Below are experts of layer 3 (counted from 0) of a mixture-of-experts language model. Rows are named router (the router's row for the expert), up (a neuron's input weights, with its number) and show model dimensions 120-159. Each number is 128 + 24 x the weight over its row's rms, rounded and kept within 0 to 255.
Before each expert's rows: "comes after" lists some tokens at least twice as common just before its tokens as in all text. This comes from a sample of Wikipedia text that the model never trained on. Tokens count by the router's weight.

# expert 7
comes after: "\n", "\n\n", "-", ")", "|", "- C"
router [128  81 110 118 101 138 118 175  96  92 130 136 106 155 134 139 144 127 118 136 132  76 127 151 149 120  97 142 109 149 112 179 129 125 126 126 131 120 160 102]
up4 [188 124 131 111 117  57 114 105 106 177 142 108 120 176 114 186  94 134 144 128 150 102  95 144 119 117 113 101  98 138 117 132 151 120 111 150 106  95 119 136]
up5 [142 122 157 132 136 130 116 135 176 106 131 163 143 120 131 101 114 109 162  95 100 114 140 158 151 125  85 136 167 154 142 142 114 159 164 107 133 159 135 138]
up6 [ 93 136 129 144 114 139 109 160 107 114 130 138 133 105  92  78 152 125 117 123 103 127 124 179  95 110  85 130 142 132 153 126 129 114 173  91 120 120 115 141]
up7 [130 149 112 118  87 110 156 166 148 113 133 164 152 118 167 125  94 117 160  86 146  58 170 104  91 157  88 137 131  77 141 154 135 113 151 121  98 142 133 125]
up8 [104 113 138 136 126 140 113 110 145 155  85 137 104 138 137 136 127  98 150 129 142 137 142 190 138  93 108 160 111 104  74 142  99 113 142  64  94 152 113 173]
up9 [106 152 134 130 142 118 133 137 154  77 136 101 140 108 101 134 103 117 115 134  98 113 139 129 131 133 125 122 139 154 132 134 135 103  85 132 120 108 158 147]
up10 [123  99 111 162 118 106 110 129 121 126 151  76 117 124 102 107 108 105 127  82 118 159 133 125 141 159 182 123 119 141 132 124 140 137  89  84 157 158 152 131]
up11 [153 153 123 124 124 103 115  85 153 122 102 144 160 146 133 121 108 144  99 109 151 113 134 145 122 138 104 129 163 142 173 123 150 159 106 149  78  70 128 113]
up12 [130 120 119  72 125 144 100 143 139  74 132 134 131 123 119 134 102 130 145 106 121 160 161  97 136 109 160 153  68 130 159 116 132 114 119 102 142 128 147 132]
up13 [129 106  68 126 105 139 137 163 117 137 145 129  95 163 132 137 124 160 111 114 113 158 159 112 107  94 101 123 136 165 137 137 154 118 140 138 101 126 166 116]
up14 [175 106 179 117 125 163 132 124  85 104 125 173 123 139 160 129 132 134 124 119 126 141  92 161 109 103  89 137 127 162  98 118  82 133 104 112 144 112 122  96]
up15 [134 168 110 105 156 128 127 118 115 122 129 151 115  96 132 113 188 136 119 109  86 115  79 130 153 112 131 122 174 153 134 109 131  69 181 101  94 123 135 134]
up16 [133 134  81 121 135 125 138 140  67 137 150 106 141  87 122  90  88 122 145 150 158 135 152 104 137 147 142 111 118 103 150 119 146 111 133 123 123 137 192 134]
up17 [120 123 169 144  94 114 171  93 167 139 162 125 121 132 148 171  95 108 148 100 136 142 136 117 104 121  85 104 112 138 135 116 137 117 133 107 111 144 138  85]
up18 [152 119 157 146 156 117  91 111 176 154  62 135 172 161 181 132 158 113 116 131 146 143 111 145 158 123 107 105 119 120 128 156 118 176 141 129 140 145 148 134]
up19 [160 150 155 119  99 105 117 123 133 157 103 124  95 144  98  99 156  51 134 137 113 107 128 123 109 131 147 149 117 143 123 128 158  98 123 124  98 165 129 141]
up20 [100  98  78 111 139 136 107 169 138 115 177 108 125 150 103 157  95 113 138 160 147 111 129 135 159 131  62 127 135 129 149 161 142 146 123 126 159  74 107 106]
up21 [112 142 125 102 121 100 157 148  97 113 152 174 107 175 149 137 128 166 148 142 113 130 126 119 142 128 162 153 170 157 176 120 139 112 121 127  95 109 109  92]
up22 [ 90 167 140 136 121 137 132 173 124 105 119 153 114  93 156 138 157 121 185 145 142 120  89 133 178 172 115 103 123 127 136  97 108 160 187 145 119 138 117 124]
up23 [181 113 184 105 115 148 127 114 133 155 137 108 101 136 127 153 136  77 134 148 126 126 134 140 144 145 122 142 146 116 129 143 167 134 179 128 197 114 128 120]
up24 [151 126 142 111 137 126 101 155 156 141 125 160 134 148 108  85 152 148 106 128 145 134 120 151 167 137 124 109 106 111 155 150 138 110  94 119 115 107  95 141]
up25 [124 124 132 163 183 103 149 120 114 136 137 158 121 144 116 139 126 142  88 166 119 116 129 145 128 141 140 133 148 152 135 118 107  83 166  80 127 126 140 132]
up26 [111 119 107 110  90 156 137 117 126 149 117 175 159 149 133 142 126 119 127 168  97 137 141 120 153 118 149 159 138 148 160 137 140  56 106 148 137 102 117 147]
up27 [128 132  95  88 134  97  94 127  84 141 132 138 129 154  91 147 142  85 121 147 111 111 145 118 112 137  98 115 121 153 149 127 134  89 125 128 139 123 109 111]
up28 [104 157 127 106 138 106 129 124 118 148 126 147 122 160 113 132 142 164 140 113 128 136  87 118 141 125 156 116 146 130 103 116 171 109 120 138 115 153 125  99]
up29 [138 104 179  84 144 158 111 129  92 136 133 135  98 128 170 154 146 135 124 142 140 101 157 131 114  74 151 123  82 108 117 121 118 152 128 153 107 105 133 155]
up30 [161  68 158 128 124 173 110 112 126  97 176 142 135 128 120 109 101 111 107 128 160 151 102 143 143 132 121 101 131 151  98 181 149 123 143 120 117 102 168  90]
up31 [144 131 156 142 143 118 146 102 142 108 104 155  87 118 100 146 138 137 138  84 147 151 102 105 122 172 172  82 126  96 132 128 105 133  76 101 152 154 173 109]
up32 [137 129 155 128 128 127 100 140 136 147 122 108 167 104 144 135 133 110 158 128 108 123 112  87 114 143 134 115 109  76  99 103  78 148 127 105 124 106 106 140]
up33 [105 153 166 135 138 105 176 140 137 105 119 148 152 146 146 129  86 123 109 130 123 148 121 143 124 145 121  98 150 158  92 104 143  79 109  97 112 171 149 137]
up34 [ 96 125 124 151 123 145  99 125 154 185 104  95 151  99 126  99 134  80 118 147 112 112 146 144 180 132 141 157 133 153 127 117 155 111 145 102 132 117 110 118]
up35 [129 121  88 103 116 162 103 105 171  90 115 118 118 115  84 153 115 105 111 108 136 146 102 108  79 109  89 172 117 149 141 146 105  84 132 134 155 175  96 110]
up36 [103 128 122 120 125 123 102 157 125 131 123 103  99  83 129 134 110 142 100 107 146 133 134 126 149 100 131 121 150 164 118 112 141 124 124 113 104 140 107 147]
up37 [120  60 154 130 154 122 106 118 101 114 128 162 133 120 139  99 116 130 169 152 144 145 110 117 138 147 104 118 119 108 157 133 165  98 164 133 127 114 112  99]
up38 [ 84 113 119 102 116 149 121 124 113 148 112  96 156 150 108 132 126 176 128 142 160 117 123 126 136 159  75 112 153 109 112 149 127 124 131 127 112 145 171 127]
up39 [109 107 134  85 119 170 100 140 115  81 175 139  92 105 133 125 140 147 172 150 152 159 132  90 155 145 100 138 101 145 138 127 151 143 157 123 163 134 121 116]
up40 [ 96 118  94  95 124 136 120 144 104 128 111 141 120 121 113  97 150 110 130 108 111 123 102 186  98 159 159 151 142 145 131 139 133 151  97 105 127 122 107 133]
up41 [ 87 119 150 123 138 115 124 153 154 113 103 120 150 143 118 130 139 112 163 188 128 115 105 138 128  91 140 131 153 127 189 147 119 115 154 132 128 181 101 111]